config.yaml
d_model: 128
d_shared_expert: 0
router_score: "softmax"
routed_scale: 1.0
optimizer: "adamw"
seq_len: 1024
train_tokens: 241900000
dataset: "wikipedia_en"
Below are experts of layer 6 (counted from 0) of a mixture-of-experts language model. Rows are named router (the router's row for the expert), up (a neuron's input weights, with its number) and show model dimensions 0-127. Each number is 500 + 25 x the weight over its row's rms, rounded and kept within 0 to 999. Numbers have three digits each.
After each expert's rows: "mostly gets" lists some tokens that are sent to it at least half of the time. This comes from a sample of Wikipedia text that the model never trained on.

# expert 62
router:514521468478475521499475533545533489478497533523496548503438498479514484533480502489492483477495546469486504549488482478520491540455512484487479472535485525523498545443507512522546467456496505483480488515477450499512476548485531559503482518516506481491508488523536556536507467497504516500499524527493495518490489554504498523453516520492499518474494479488513508482529478478489515485504
up7:504522527548469541537502544484509497510513465469531511518513456457468551521515479496479457472488480476508465529498484470498509522468535486505476468522504490556532511491416532482485462485507510487483474486477487516516501502488490526511485507479507452528529544497518502497431487473513508482480508496512505507503487509529489470493498524503541486460469502512532497536526524500490515528480
up8:511520463518501491475494453510450506452522454510502518511505540543506499494476511513479540525491496522499514531478483449507484509515461530531528483537492474497466519494510503480550523456509494532516527516546491491531481551494464460505502472461467475506490512499544513483506503511466482483477505513502470487526540514500536500484539433469496532527503482508527508449470515517496482496491
up9:483525466514516538473508492478545507459520513497525537511472524531480473434495474531479507493532508481512536485513500506517491488531474515514519484519523485519486490473508475524500493522481487554504497538520512549491481501450520494541538489513465425491497512526544480481490474555486448481510496551476454500454511502499512507487508512495493514511527481507538508495518517507527466486465
up10:518510553471498485526535530500457483494515527454485528559511483469514479521487485527483485477541544504473559528481500476543477515513505463500518505528492513518493507512488487455540432523498482518521492468482486485496501499522504508544478509517504498524485438524498508463525513528499489516493452476484510552483506509514488527512520482505520521527517492469458520535480532547516499521499
up11:516480516456495548525521522476481496523482509497500513486494522471531515536522483510476466491490454487473487498497530474476525439475468492483536460502513504529536503551533497509469497544485490504474464494507477559478469563468485529474453510486522472507529512512500497513469455480515483496451504537518507492506443512502523527515477504480465505506488480482527505467504499539497466508517
up12:475489547471541497493509516512505489487503527499511503526561492523508505488500450473505435491520498499501520526465489542471512479485487465437473479520501505477519500497524531491505448498462497493501568501502501498526509516496460510520482461522511506543497473509502477534557496475490467524520463493527539492510536519481511515545505465539522554520489486493525512488471520475537499497523
up13:469495492532517545498511495502487480512510545491503583493516563486490539499481532535473520531525482485502481522487517512461508554522518492500512488489511496501506551480496508523540520512495508525510482476502484570497497457530515502503493534532488446512550500510469469470452500513481497504528497503524439511511477474509489484499497509494470470519487521518528531510540481488454480490508
up14:501471496486517487571518482498470510516510521480497510495518500480546515464478465514511453492513495492510508526508528494497505502540567454498527485525502510506539515518474502465484496514490488511430469495507496494503513528503508465550480476513512553507480429520531537492466486459497491486491485490506479518505525480527531579487508506507499515527539481511507480526486537498468515521524
up15:488524479494505527535489473477493483460495534519479532488533493483502475475516491468526521513497513520489477495514523528498506488512498514502455493486497513527497484496546468486494449477507521480515510460495473509466488509509489497458499511516522514499494520446447490424532454506432498487492489498502526502531524468514502506490534470520473457492456510478482491535476486417462514532521
up16:527503473442485525496474472537486486497452463498462470481499500452473493544501526519503486456456499507472494504511495459523454529466486498503500533536483489473512511465452491502496456519536494440514477519488471510514502521499477523498523527466450520529510506474528460494478484492532472522470544469524494462494435507511534500473513494495497470470478518493491507492509511496496496483513
up17:495518500463466489499503475450467493498485484542498486475512496501481492481496500538463517477491527533493499521495476455499483488476454497463516500487507502501468463530518500528487531515502495493533480490494449489499509495488464517495488491531508538467474463473513583472546470560495530521524435494494525509513514511519489487524451487495512521485461507501481495532509486458483529487441
up18:481479556496492541510481527494492501509508467450545517498502457484490502494490517536485485495562559526472486450468495481471484521497509518503494511472475515487538525496463524477508436484541493499479456502508496533504518519478490527519503547494491494512513510500529505536446535481520496492478532484500481495498493479469509501495502573504495482477454543512492489475548510539514513505500
up19:487441480477514551487480531503499527507475460451484493493502475465512506501492491560503473503525525481537532494524510491482470514486503465496509506497489512477538502468528491481515430496531503519487525519496484516477470489517489489515484525512502537459546468516467534486489505473488489498473502520486479563494491472488498498498438565459497510505462521476487470504527495492483485533452
up20:482507490513475472456492500480536478493528506483485504502466499497521475494498464540480526494526550486499519516538506529538476489544468465497502449517525502473476560468527530508490516506503518517469550506536449563479500542467531507519480530557524532498490502510499529506512511479496494489519482476469510502492482496520493497514458449540501520552472504485516501541477513516528500489500
up21:531483466546476496497494523549454438483505498510471481474519497496559502525494485461488521511491482498475484482470539474538464511512561472489465479535498504463480517466468500546515502493485523476487525512512478512508496543524513545531508500513466521547499503548535520521493495487512529517501507556511499483527458520519472504499475531529461498504459494505499475515503515485499517469517
up22:533495465565545474499507504496474498492538522505514463513487511503552522501498508480509466508541478493470502489511432464534507489479543511504542451474482525532498495519504501531510497445506468518500465504506528483506468452508490512556486478487500528524480500485510512538531558483468510518532480520514513497452552508491500502474508550474515492507516499499490517484532534508497480494520
mostly gets: " until", "′", " →", "From", " +", "including"

# expert 10
router:512483471494493567512477510515519504463502524546525495520493503521525464548463511448467493492515496476469518535504494497497478515501473514515541503487498495543534519493485565533508458497505556489471470546526508535479512515485510552517518507532488446481482518519475514499524492487473505527449525531510476487478450510538528501509509519504514503456510516495525511475519460495487518484498
up0:462497495475467481500524479497501469508497462452489513481501522494500487538488468497477506511524521516492461485513475512494510509525450533469517493502528476530542547517489503569488466510513540515456495504507509476446501476513508478477471497520490437470505513501465457470536496458519461499522483498470482488484558519517523498469475492495523507536512481482491477526539504466463538524490
up1:536458506477517536496487475453506520497458509527506505498484496497465496509528494483488482480465488528515444495479482486504461539485478508502545481503502524531456505529494492522473483486509525510480484528471471512504511503483433483466529513491490514497512525519483502507472495515485489528511440489497433498489496527519522524521422497463534480447526497479519515545502469496448496516519
up2:499494508516518540520515519517531543508519508496522548489481545490490507518466539507498504524496501471459559499498490455500488503476511499483475516511488486522488511477500498487510489470504530502485510533560482532543517475483563523493481473497479453524506468504442501538522483519471490521484545520511509500463548528558561516514510529505474505499495544460514499473490475490475498520492
up3:533484499512464500492496514529496517520508493470515488493519494500453477557531524438515466531504501512492487509535486462497518463465525497504502483485474554546498488516477445495501505502525468476482506433536506491478483483487488509452507485521500479504512482505485534496481506496497522509484556513470511521511480470481494507467496477488546510439475563490490505449510505438517513509499
up4:514513470524486483512508520500506488495537462446489473502490490528463506432519523489511531489526517465476536534519513517486494513475493475501517534507486484499495494493507462531494460488517521501498469494534472498468495485409467507521501506458484558477537515478565494483514533510535527516501470544477500473523533473477519515465510536502516507486494484502535469491521520510532476498492
up5:512498480481496492484478490470515493476449485550507575451486472462551431531514502497482495501477481520495507524519512540507520495538498497495529495548492511571445538512485498522504488524485499509499473486528498532465510497516494520496475492533512495499502502492527543498457515471458512522514527483500503511470496519496518470506516501456494552523455489490530473482492475528488474488494
up6:478437512492481513505518520514527521457483511523546512473495491481520473514494520527501515518514452512484485502505509515535503518546483509483545490515507501531495513462484497501522502486468471514506502496488479480487473494485537472499467476460476452492544537478500432533531476491490530510521496559491492478424513519473499520440487460510467497540492520494489488504503503477470538504466
up7:531455510505500497524521497452472472474455505536494466497471532524519533527465512515493516509491500515506477473506483482502529455485494513456493532527512522518472519519456535493508519503489533492484461538517515539533494460474466486491512499513481510530499514508488491551475470540540475499523500517536419468509459481547514513469481493503520485519515526478520493461490502516457514480506
up8:520473507494523502496468497489509474496469491508482510508517504484506456579571500514509490467544481491484496495482527532502519507477516494486479492496449487522492499521465514539529514534479497483491445484474494445501502522455529511529468513536484513500498521474535559520469517468527493518472519482500495513498499508491443522525533521457529493516518483500543526479519515533470456482486
up9:538490523503473505514513477488483522544476561485455523547496492553481511529511491511485476505532501421497467476500502546468458496516496490472518475528507479502492480501521443531499487530515518481482477539475548500504510464512482534524522522507489517473497506490505454500540535482503473479507527551466467480499500517491469501518476526533500525503450493469484491488510478518511478482499
up10:488524467500495497511492497492495453549517546557521522550505522519518530466462461508498506478505479440487500530479565502488495459478457472500507511476467498532526497517521505515468508514530525457467532536524511493496525490530455511506494496471479469436526490467508494473502520500510488489483569537511470517500523489519501498461495478525515496507473491503469512511480493480521519514510
up11:465444504449510502492496488478485499466494493551494461524526496511487499483505528513509500527509499525485496458458511488537480547491462508491479470501536491501514490496557510506503499507506533426542517512559486509446510511513469522490485489454480509471518530457497471521487502547513503502482459509521497518463494518474541493462472503476527494484514520485497541476485467465478516481510
up12:478454527510530503496520488515461479441525499513498470514500517491514445518494482497522495502495478434517563526522485519487503543438482503496488472512487486491533502496555467494540449497503517478488469518491476465511498482505507488500450517525500497520464530469488508495531500496492481520454483560512466478489487541515515525526513445494534504481484462487500507504501501504478500470466
up13:495450481472503520464498478458573510504487523496498525483456494481475486510480519508498498524492479484487487493481463495509497533488493529520508490528506482552476506457499546491516511432491462454460481514512462514480484496530509496480483500510494469502535463506490491494485496497501497510563521485484511471418492545493514502494467500481456492509494565492505462485486480474466504503485
up14:450466530483494485514483467503490485500478562552516481475495520528497521515505482546515518476500499459517490521477477482504510471500555520491490514504543494491520489516474525498477520477503497463461479504495530472547522488473427536505511538521453535519476511487477506542473449533499494529517504532504443519504489500507478472501477530520526506510504541502498474483510527483458518475507
up15:482546481516497467477530506546469481459483536513458504446533461532453486497487507471496484499483496531463497535488540523505512488531475498492473529501475531459512525468536494498474516524541519506518468497471525481498528511506518490438563473475498517546530518490533480506504487519528520458498527516510489480502492517462503488500521473544514554513535501502501489467513491499504474497503
mostly gets: " during", "On", " on", " On", " After", "After"

# expert 108
router:515489483470507518494469502504502489455515527528522505520483508500520479540491542487500487510551492469471514541464481497542483515496498509493505467517472497530528544466510543522514473494520524459479481531518484519502504531478505537537471505511506468490457480485501500512562504500456551533446501516554500496466513531489507542519538495481518496453452505506516523478514481484466539505484
up0:520475483519492526495508501466528509484482501497475476519513491505458545490501512484485444482519483490482477492505502529477528542478552481468474525498491554489513479532478494477499455478492491470493506476466466498482507473456505473572504533508450463516531490551500491487506534525497543478486473522495503514433515494480512540511525479499543516515517531481532502526501512463504507489543
up1:482525492511454492497427505479483495518529440474477490494484509488504453465513515506501516516461500472503487489489509506515518506510517502491458489509519548491507529510432495498506508532540501542489484482519504501516498563506489483553480521482468531517502491519517487510509523495511485551475508484530513525458521542479490456487507473501578476568486483519485483515498513501483505523516
up2:531512549501483492466477509538493472468515521503533511534464487512571451517510467495503509489482492486487461530482485470494464484497478522506538465533505485500514498506487466515509571534503527503507446497475457530501532489455496491508466486528543499475506529486517458510535490483493479498513487496482539491514518524519509518458545465479510491477491492505470481459474520528482460495481
up3:461482522505536506468546503525506537532541511500452514518528501511485541525488510495502474480510495565507495488504479521519480481523520535559498512473504479546474508490533507487521479483474502443496527509543482516503488540500513501458472491479512437515468501509498484500497488523476490511495509491492504495446531495507508492522473553551477470455513525480498473524503501533549505455500
up4:512519486529506450504496484467507524544513495482509481519453485467484522481509479479485463529512516469528517510553506525461510459464520524490464493494485558505436516474469490532473505477541521504492472478525499531514490494443472564487486485528532488498473499491506515497509526513544522474529477521519484508524470476511497486563524525504528486492479507492492518499545475466515513506516
up5:514480499493457501525506502532500514469512501521513525534509469506535472533519505541523480520499500478500510438445533533484486506497491520513487463517530493530561505493473461540508535529465503478500498509462488561481484563489478480518506483457552481478496508494487479505499518510416493509532490513491526493495496520491501509497535482491489464485458475497531502474495531481520514514462
up6:514512451516492480481514493483521474516486525460475488464507499504479508458518472500463449481532516477512491505499515533501517484511496477494494498465501514516482522431516525483474461491533536434476508473524462521500472492438518544548482536517496476490498520556518483496489512525517561468498468483500494483480474509452465513516519465514541505492472517499492477494488504499471501525519
up7:507440445541496458478510511521506513476473490486457488498460499514467523487496516519526457510514472534509463500494502497505489526468527479497463489468468487471508476481496517455529541479480510427528499507487485497495538504493474485516535493530442483509512503512533489493494513509519509508478481480540517494465503532515512525516450500490554496473490569487524460525523507500473520497516
up8:483503524495477512510489497478532464502479509540528497530533485477462436456493476494531548449466492539501539472455545499542520501519467552483519507506537501501494460534527473478534518532522502495486512536482510491490495484518515483483481503468512514468481498491535499504488508512483489532522520490513505492514514513485529517487507487461468517489491511500493473501495520531532510506398
up9:473530506498498466460502477474485488481539525497443504517520475514496482488508463483507478519531512523487548446518446506487532503521485506498475521468517527468510518519505515492543495500539488524521499462471536512465498528512489500514526518511547537523531452457509481478491548493542471520494502501454501505473541500510534531509456449506498453516485511455505476522507492480502496529495
up10:551507487518508459501522473555467457521508500470493492520501496549492485495486492483497502499479505506468464512506496498488456520447496507500556533521486482495496502471518463488495550460502479537510477518488551479540541459506485538493510486517501494510508519477465497480502534467451487558528484482521472504559462537492485486466530463515500535501511487503492471536490483501490477503517
up11:487512506502514500498523542469513539513460520482460508501513512467497505514509520485504516518525489480490529540530457515466533487543507499457508519532496468528497503459505545473498472461520527466494481469557515491514494494456519523511460526533492531470466489518493497468501513487502519474514462512491500492457483505480470518530501441456511571484450508488530471487489510514464471514487
up12:500520543552530530496527485474455519469530527489477472504492488508528492505499482519484524462514495515499519503486524496459512470553490510508456500490557521476481531470528537498496443515512499511510496482540461506525467545504497517525538534473483510543494489494491509504544496485471520510500492538484485513465534522495493468527526436503511508530509472516474504466493490530464547523530
up13:512503482491509503497489503494508512478479505558519503510525544501575491492507465472485497480468471567467541492472524465519478445485515515497508495490539516485453493510527467462504497524492512517522487510515485502498474486527484509471521501461504485509471513516494561478521528498497541474520512517526559509499472488513491521511480518532441496509505504484515494417492492510537530484511
up14:531504539454484463501484514529506502482540530494530504489506503482474530516459553517478524495482469506454528510504503482554483502500484537525511503493521506524474504467534465517481463481515502491484520531524462517488495541498495482426507497526512481504457485493478441514514446510494538521546486494468501476514514494494484532460512475507490475473486554492495518488477504489532505513447
up15:497523543511493481446457508549519456493551533489495508503501487527535460488489437504499487495462477529462495495482560484503474461539499487491494475464535526473518513465521482490480532461467513519516489489513459503472487548500492515519494510526519561486500545515489509505528480514497530477502512542508517489504486538494488519474525466493507519541511483523521534463479500494531494489511
mostly gets: " within", " throughout", " during", " across", " on", " between"

# expert 67
router:524495464485501554488498499523481506499527508496528541515460546512493490550497505482474482484550534464491521517508515521527470540514529483462520478493488499531521501434514513507501444490525538469499488548520468509526503555480551514504517524478497474502485458514483523540483464519494538509478509497544509512534491520527524495496438506486503489486492524500549501510519469474506496491497
up0:446418511465499445502471501502472457502487506517521486481517469487490473487471526474471478519501486496506484489505507497496489521520493487468495484517497504514527488510500508543485500507462530500502515549504465485512525518483475541476501488520506545520505487521490493498462458494497518476515497497506555498506488538500548519479430482468511475510473517498491482517475434479431490542488
up1:498557474511486514500449523519482480524497508502519507477582455467535503511520498506489473547542532494475535507486490456528522450473520538522493486498511494482504509511484483501510463523481504504507461526493494516538510524475479482478488513488470496502517531518533459486485540496453488477468458487481501565527461442552509502504515538503506487519475493508490504514500499497480504515518
up2:535468506503486484540531491554503500459506508498518467465500537530482519484491517532488483488491471480465495511460501526492497468508465527523500509544538505520491557495513502487515547514499493482474523505519484487474534515530531495468471417520543531475458488504514467537462492496502478487498520489538484483510531534491507487527475505527485522499491494517475478502458508487498476475430
up3:507481533498475538491493513521504516510557509489515492506479504490483469509483514520530529521462517517482479554451521523544469500528502497460478516499509524492508471508537524479466539474515498479491474499549542488496489519525488524480511516536433509518477474528514481484464532564509484454484473509493486539487517475503481495499462506518495511538484577510537506528497525511502519478491
up4:478498497469498487525520482517482514515534490494542511497469535513477497510473486514471528482553542451517473511501513512541532492512515502501465528466514479513505510488549501512540495476539485487473509489519500475493495510517485483485461486504549461474434512477445489529544480504449478525469501452486516525511494542498499512473478480528477463497499462487517536490524466478451483492530
up5:523512482494473533514511506515503477473559558490496549484494493533463502503499505538528515510485493531503543529507476471553494488480481491480553446507493514490480491475506519464501460478471484498523502512542457561499491515478516484513515461476498501499475519518540478465487487487438489516525521472455465516503510495495512512478524456504459490530496541517506489462488515482476526527515
up6:479486506471537486476485478453488494471531485470481508513501495541474494473514495500502509542541483479499501530465510474448533479515445497469515502461514506467553506448516514506530479494515492499484519485536508508548532485480484504522496457498478468498519521503486526543532493517509489541444556479508531508485493482511495487505532450483479475483524468515554513495480517460485484502534
up7:533533540539496548443503509535552472513481466483458482491535490488509459525489497494524504538495543520490469480459484508475461473482462528452524503467506526488509500467446491496470507497478490518503480487537496523508492499452525499495510490513512469502510482504507524534517484488553508533523518518475483491502492502476529493484494516542526498540521481423529469520490527481494510498505
up8:526493532472522518489508476465487545488510493513525526493476535508489513493513517525531530453531507536464476482495505460463512464501496503480542483515519494496469520495560524488519505501514476515491508538558458487558489513514482502487474494507512472481550460550517487546520487489508482520497555487526517510496544515535534494543530499474536489502479473512528491513477485496443495502492
up9:446530501526510525504465485479499463494533524517461489513507484491470516476491485434505530490487508475512480528504506510476470480477540483505465516498499553532486500506500470524499514496504523467495505484507462550484533462502541530469527514505532488520536515529475529485493481534510538490503506508487473474438466447462492503525490500479515568500476485470544501509483482476533474519501
up10:482469485455487495521472495525498503491511505512503523506486522509530477532495535487492541566519497454509558533501538503549462524508517482475484506514518512485498497444532480545482486485512491514489541492503491524454485545513502501474522521491486525491550519511443507515516475520492558498478561547465483546499471458510467525496491494499484480487481507477493486497512496490474511493467
up11:460451494551481530527508517482501553481505511499473548522463501555495496548477492542513517464559509492514468463461519521496499548488530569480468532522522491550493525468480495494526500510528512496509517502478515518513514517498486513498551515490502524538521482487508515558485511463523485474517488513482520489505512522492480495494507546498482507515467511492549485500500474521486517478492
up12:544485553466453542491453500498485534520537494478515515521484494498506495498500519517470503463486542513486475517487473527531528492541499517521517509484505506499494558548491487466476485432530514530490464495502498515517482530524472491492494534490498519489483501498464483476508469539511461514527472522444461511512486529554507508477463504522498489479469496463526506498477502539487507552523
up13:521466497474511499540502501545473492488461497500538483501518512522448488504479508515518510539477496450476489500509497511475483513508510488503494535489481499463532483481463495516512517512484473506481475560502459488514504498496544555485540508493510510522536498547502463541518490594528528472455504482525470485520475526498515503550532493496475510495528532501531517481454495488474483480500
up14:509511464505507505474505527527524472483510501493501508504514439469480435463519522519505472503543523470468532500497502451485521502477465507466486495520499510498526503545464484539517497476498525514515528469502448530468520498473525503472533485540505521534509426497498524550479467477536540508519470469518501498478478504468507490483482466510480527532502490464497543504502482496530531504477
up15:452521552482472502484502547470493536494449490488520494516514499533516488433509466512473495512558523470527558445477450501502544497523473503491501499480504500510544489485525480497471449476554488502525499481478536493506502509525475502484518508540437527487516485521523527486513486489480480523509497513487514497496544513472490475496519510487516523510512534496499522498543482508493492497455
mostly gets: "www", " less", "creasingly", " months", " than", " few"

# expert 95
router:486452456474488516521486475523538512536505535512493521489463529527513487496467464465508423470534530463488496508481464483515500485475536478461490492504548514505530505488494537523479502485522521511503477492512520533484523468495508518519507534515496520461516454484499507497536495494491523511491525492562473505485489510533501519460460495529525482465512529460477525471531495478473539539486
up12:506455517541495509497504505492526488528521544530481473538470498541503461523524535495519462559529499505539526495473531518472510533485463472465501492542523487507491503518493517501484495479494490494528527491510504467513520516449519519522483463514499485455538487497553565527488522509516507493466506494507492495455505509465492476505503509541497550499548502461490506449523482512488507455514
up13:513451503517448472515505440536484494484513482512488472464484525535528517495497510510499503481497504513514508473482483516493472485495472516476523455515522477485489528516493537474496510461522483482467479500532508482520505504489449526502500496530470511453511489526531470484508478487496494538518514534506494521479566565492462517484508513524556514488525434483471485489488544459489525509460
up14:481539502482518540458479592506502538493482529469536545496481535504489544487503493494506457452529506507475492500495489471533494476464516477451512499498453476501473500522534484505493482553456536536480490525498520502502508493491521484511490516504551512522507477515464518504506504490515509517533504498478459521497497485485472480501519492522470479493491489466523574482503529515492506480453
up15:532451470479504476491495500541525522521534477498522491484490508469499493499475531528494485533559518478526523503517461507496494516536491474467507491479543510534475475523512470491534437488529478515457489527539499511506480491522490521514541519528526463453520460493517488495494482488475574511508457493515512532513493484511510542482522492479523502480506512529467545556497530515492526498490
up16:484500527478518502490522482514496455509553485489459542499518498471547426480542547487495493459491440489469539490488509504503521470508490490501477490506568509534502537512535490515489513497509463494500523492467489500511476514501505512524500533544546521510523486496514501495475482519520532497531490511495520552484491507516500512518505428454523493464465527483512471513475524496504521533498
up17:508477489468504461527542510529478523502490452519517546498456496541478490490482514493507452509502522498517470538518525496573506491479458483508483497485504499528502488473538511500493483490486482478519519525507488517546468506527527506519565491517544481507514447509494490509526484473466529552526523471500479513467514533521506513471467497480510475463540495448488520536463488499469491509486
up18:486486540477503558491484499472468464519494470518509473506507509492460502498452494470488490522483536494492481483502518475517501477457499483475509497475515539509517503519423485490491471485507496510512492528505508487486529518456476499467495483507462513556556483569492546527465486497538508492505513507472490538525476494483515461459453563530496477463468526486503485503499485495522504487506
up19:527470479453504478561516529503498559484485505496492530492514467451498474482527467479539522486526539477504508465503486510485532512500487468446515464498493484518502488505503519498508484509499490483485422538495495520487468504496509491547504502527492483512528472461545523486485480453488491482481507474546464509563519477484460499524485474477528519522505527514488510472530485467509534509494
up20:483508523503474492505506513487498512499499503470513521539500522562529506487528496523501477501511537435514509517472492514494506450484542492512533489518518512492534505493521514480516509518542476493492488524496539532464497487510555502527555468515477463478532480457496467510500506455472551514491488485573499501491505550482482545481492468512506541469510491516493542500525481525479545514529
up21:507478457518485477545465490491494516480508556484480473489511467502479521510544463518490500525486463499483512484516491475523493536504548478484464486492498505493500531504521557560508512489520500472501485478551499522488476504524458525552473494524509532517510490461528473496449491467503531508467522528518513509532525505500513503500558471504469546545470509528482480479511491474490532468474
up22:524485479524486500480511509468546496487500532504543486483525475535496505562544458495472465484463459506483509545520512481509465512521564486517474514485542534507533512504509538512508493555514491499494512499474471444513496474486501517469484539542487504509487535500467464501511521543525471475493506511481458505459482491481534513503508509548502508486493537476512509508469519476457498473515
up23:488490467476511519516516495514518483495541548508529457518539458466493466516477466516466539495541510489523516520498541503488510488476485512477456468525532496470516477494498524514492511458492503516498499500532549510515462493466512508464488515486430499480494480490513525511541503561492503480524567494496462488516468506493522547475526504465496509463516499511479499454540500489522529485511
up24:484482505466491550470498497511564480480513513551493486466450509498511522511509530528515496455520496530529476520501481535505503501503440542489528532491511510511458480496489528468511488489496540480523503521533523500523503532494471488509515466534475455489529492512472509506558501524505524494483549487500494505509484489518492516465465509528526477478511572435521499504494490520510500454483
up25:508526497552499534509486546477479501510491477553521524495501485577481497512493502514541489461490506476526496540492500522495485511516496506534522519516484527520512504500461525519494515512482535503524502510501496474514500498480459484511464523486515523480506452457501529521511532565517499521487527496506499511483435498461537517495488570542506507453463500521499466459476511508470510467482
up26:486506511466446527477496524512500529542484527512531510531458538496505497484541467498469487466468473508434508473495484518490552492444512516506487483481467496497458490467510538532466466453525520460512481509515465522529507487500514528488483507486487505526515476497465517466477453499530503504516519502535486512506497495484476481510492476496552482532479506444515519488481530505525467541507
up27:500511527533470524482535517484490510465488549481518512496461525516509493480495471467536531488488536513455485522531491523503525481447509496490461460495526542489449521494452519496477518482528537517500450514520478494486498528473508509515446476495525517510526466510517540552511487475540520486530492503496530498545470501517537490495509465506497539491448499514481521499475513513460538489481
mostly gets: "ym", "gh", "gy", " Mag", "ald", "r"

# expert 115
router:524484483499472516493504474480508479503482518535494506507474515524526515534494509480522476505560525466482517534476490485490445495480536472480533437507539505497505496477495508530505495496530516496481476491510520522531523491485506526492511520565468521435463458524511542538512483518488545516464522517547522490496502496509497504492501459510554500495482501487477502456538463471504529554488
up7:512439513521439519491507526481516477523516466498470516494431473530485495535501536515500486511496517512493485474493542523487509500492455494505511476502505567483509517458530498485470502468483522482540501519506476516499546553526497524522517509490486510512493488485571503509482479483544510493498520501495531457457486542485491525504492483530542500503527536529489506538455491507482477492537
up8:484490455516537511490537535506491478443489506484484502527501500490464479524499505484502485537499525497493494530501530476441524544513469465511539480496438499498471511486524490454554485488508512464530463504480483474526512531520491529555504506493471483506513442486540503485493491511463458490493488465512506499468500520542511552543521496503515473499510493507497529477554504478486519529513
up9:520499501454507482491458471560499549488504446560540465489533484508551516482474527498457490504539493487442524494483477483535484503494534482506462526489517511520479489503464489554475528484494503489478472482484525490552506512488493480504519474516483461488516517472503529474510502516470511513452497495525457531519481460535493500500497528521466475500507482512519500495528504535543504509518
up10:518474462520515495521504499515555522514487522477464544517517500513537504481514517502498490472531480492505550527514475465493496528531464503514515491556519461526522484503512501485465462505485543501522500532510492522478476508473499506492496482485518517502480517488456522452503479475506501515482459502517474504538470471483573520519458507424494544457462488506490492493491473525523478472471
up11:507482455491486548498517526528540568487510503473497498508522511502490481560496502511492516541551504504538516475499470514511512520494480505482495537515471501535465521506490481481553445509503506487507486547465497445522527534467489500515529530507497530537535449512536501473488499497488515482536495498464490500504519465495482515558500494501509502519535531527498508503514503562478499508463
up12:510485525483549519474472453543504545536523524486487498506510480490552507501505496524476449439515523523508508505493502520510502505472471525528513539482511509525481509485462462496484503531499527459556517476494482475519560501471500502500534483506473483555470532415519495465498512495497460503500497513487520502497489499466525469508513533510529467508492485476492487451496484473502511500494
up13:505502516532499474539456471492500507486462522540533507471498484511489506512529541519519450536514527506503520476498516518525520501491508525460507529528541530504464517493485480545531508476497500499431485547522509520523487470521507510511501499492497486499493497489527526544485466480478523490537509549501533496519471511549472488491539474459544516502494485498526466412481497494515524487493
up14:473489476492488477525514444556514544496512470539469508517524516574509499491516498525514504484537481458496531531483473514531511477487516524514488500511533513547515505455485478537519510497470500484465534450515530528471509503506514475515535451541470453461457505475490527518512499531489487507500505492478505504509537519554487485499500521526509527511521501492486459458505479470496501487488
up15:515488476505516498530491493525509516507514513498489535510493483500542536446535525513503532448460483526490442530542533529520487496525541501525468508512483504472503538500562505495489500496526507417510489497508530521497501481510506477523498550538488521533450497501506469445481442511490480511511487482547544515514454507483467488500510486468507506513481511481518497493459489494508508513491
up16:478524501513488485541510495502487541476491488481478477513511487551506475537535490547473508528516472496532492453506495460499566527489519464487512529485447519479484524480501525507476518496517501461506462484544453493520483524459476538523483490491502532447467499475500522472496520515495510485528484497518540506515529469494463489478533502473529521482472521523495550516502517446491539517509
up17:511468488471509502506473541538486529486559468518513464494466491474500501447475507511477486539526515530514520461482502463504466499499502475532488470528475554506479505517563498496573503465511489493514509498502508503490517521525529525473524519492497501529475474444525514534471495510489522469529485464505494514472506484472490534508535495506478464494520513487522507481522503461476447451510
up18:517502522508513509529488494489507506461489508501531471501509482503454518487494497471516493502509490515539473501488474514471534510472489499462483539506499487469479499497439525521502493477536506525457459527504525527470458486428482569471520484477505470497515491525508478522462503469555520495480530466508449520488452480514453507533544521472506524487505521524497512471511478498487545516474
up19:484534503521506495468519519517450482506500557523539500502500517529481509492472452504508512505499521493490477492436525496497552530504488435484518481490508499469484521503508511488503495500491476483466481490514519543487497498480480551528445534454523509482525464490520530529491501544523503477488474480550518504523468535496543488537540481477541468495439487496506501506485538503484513485517
up20:503543488518509484540514529488538518502491508491518464498526498539477471510526459527496491494443517491466539530473472476511496466543520497519491499491482480497524514488463496467504469530481497534471518515528516502487512471531515495508503496514503458470454523475468496520476519527482488485470526479552537474467538518490532495461483504465443505522508520506516558509556511458506482465486
up21:564498506490456492513500487524468500518515485544537478502507481489547480513508470499527498475506489432462542521441498531548497480526501483472461535465521519496518497496512477506517523487488451527475521478456555540444512510492519512497507500497533474459489509492526501547487503564479499505513492503521483503500490485488490485494506477528493520471498488512487499516468510454508540499472
up22:479443515505503493493455463528509488533506489505536508498520548502537481520485541501481498442514495515470520515465523489489444462510509501502504472517533468499558496475484488551513481492507517497478508497495505490520522490518520480528514481522500522527482500480447527496458480441484489567503542523503504517481516533522531515484485472533501494525487502472502453499490500533518478539546
mostly gets: "ped", "n", "ated", "ible", "shire", "ted"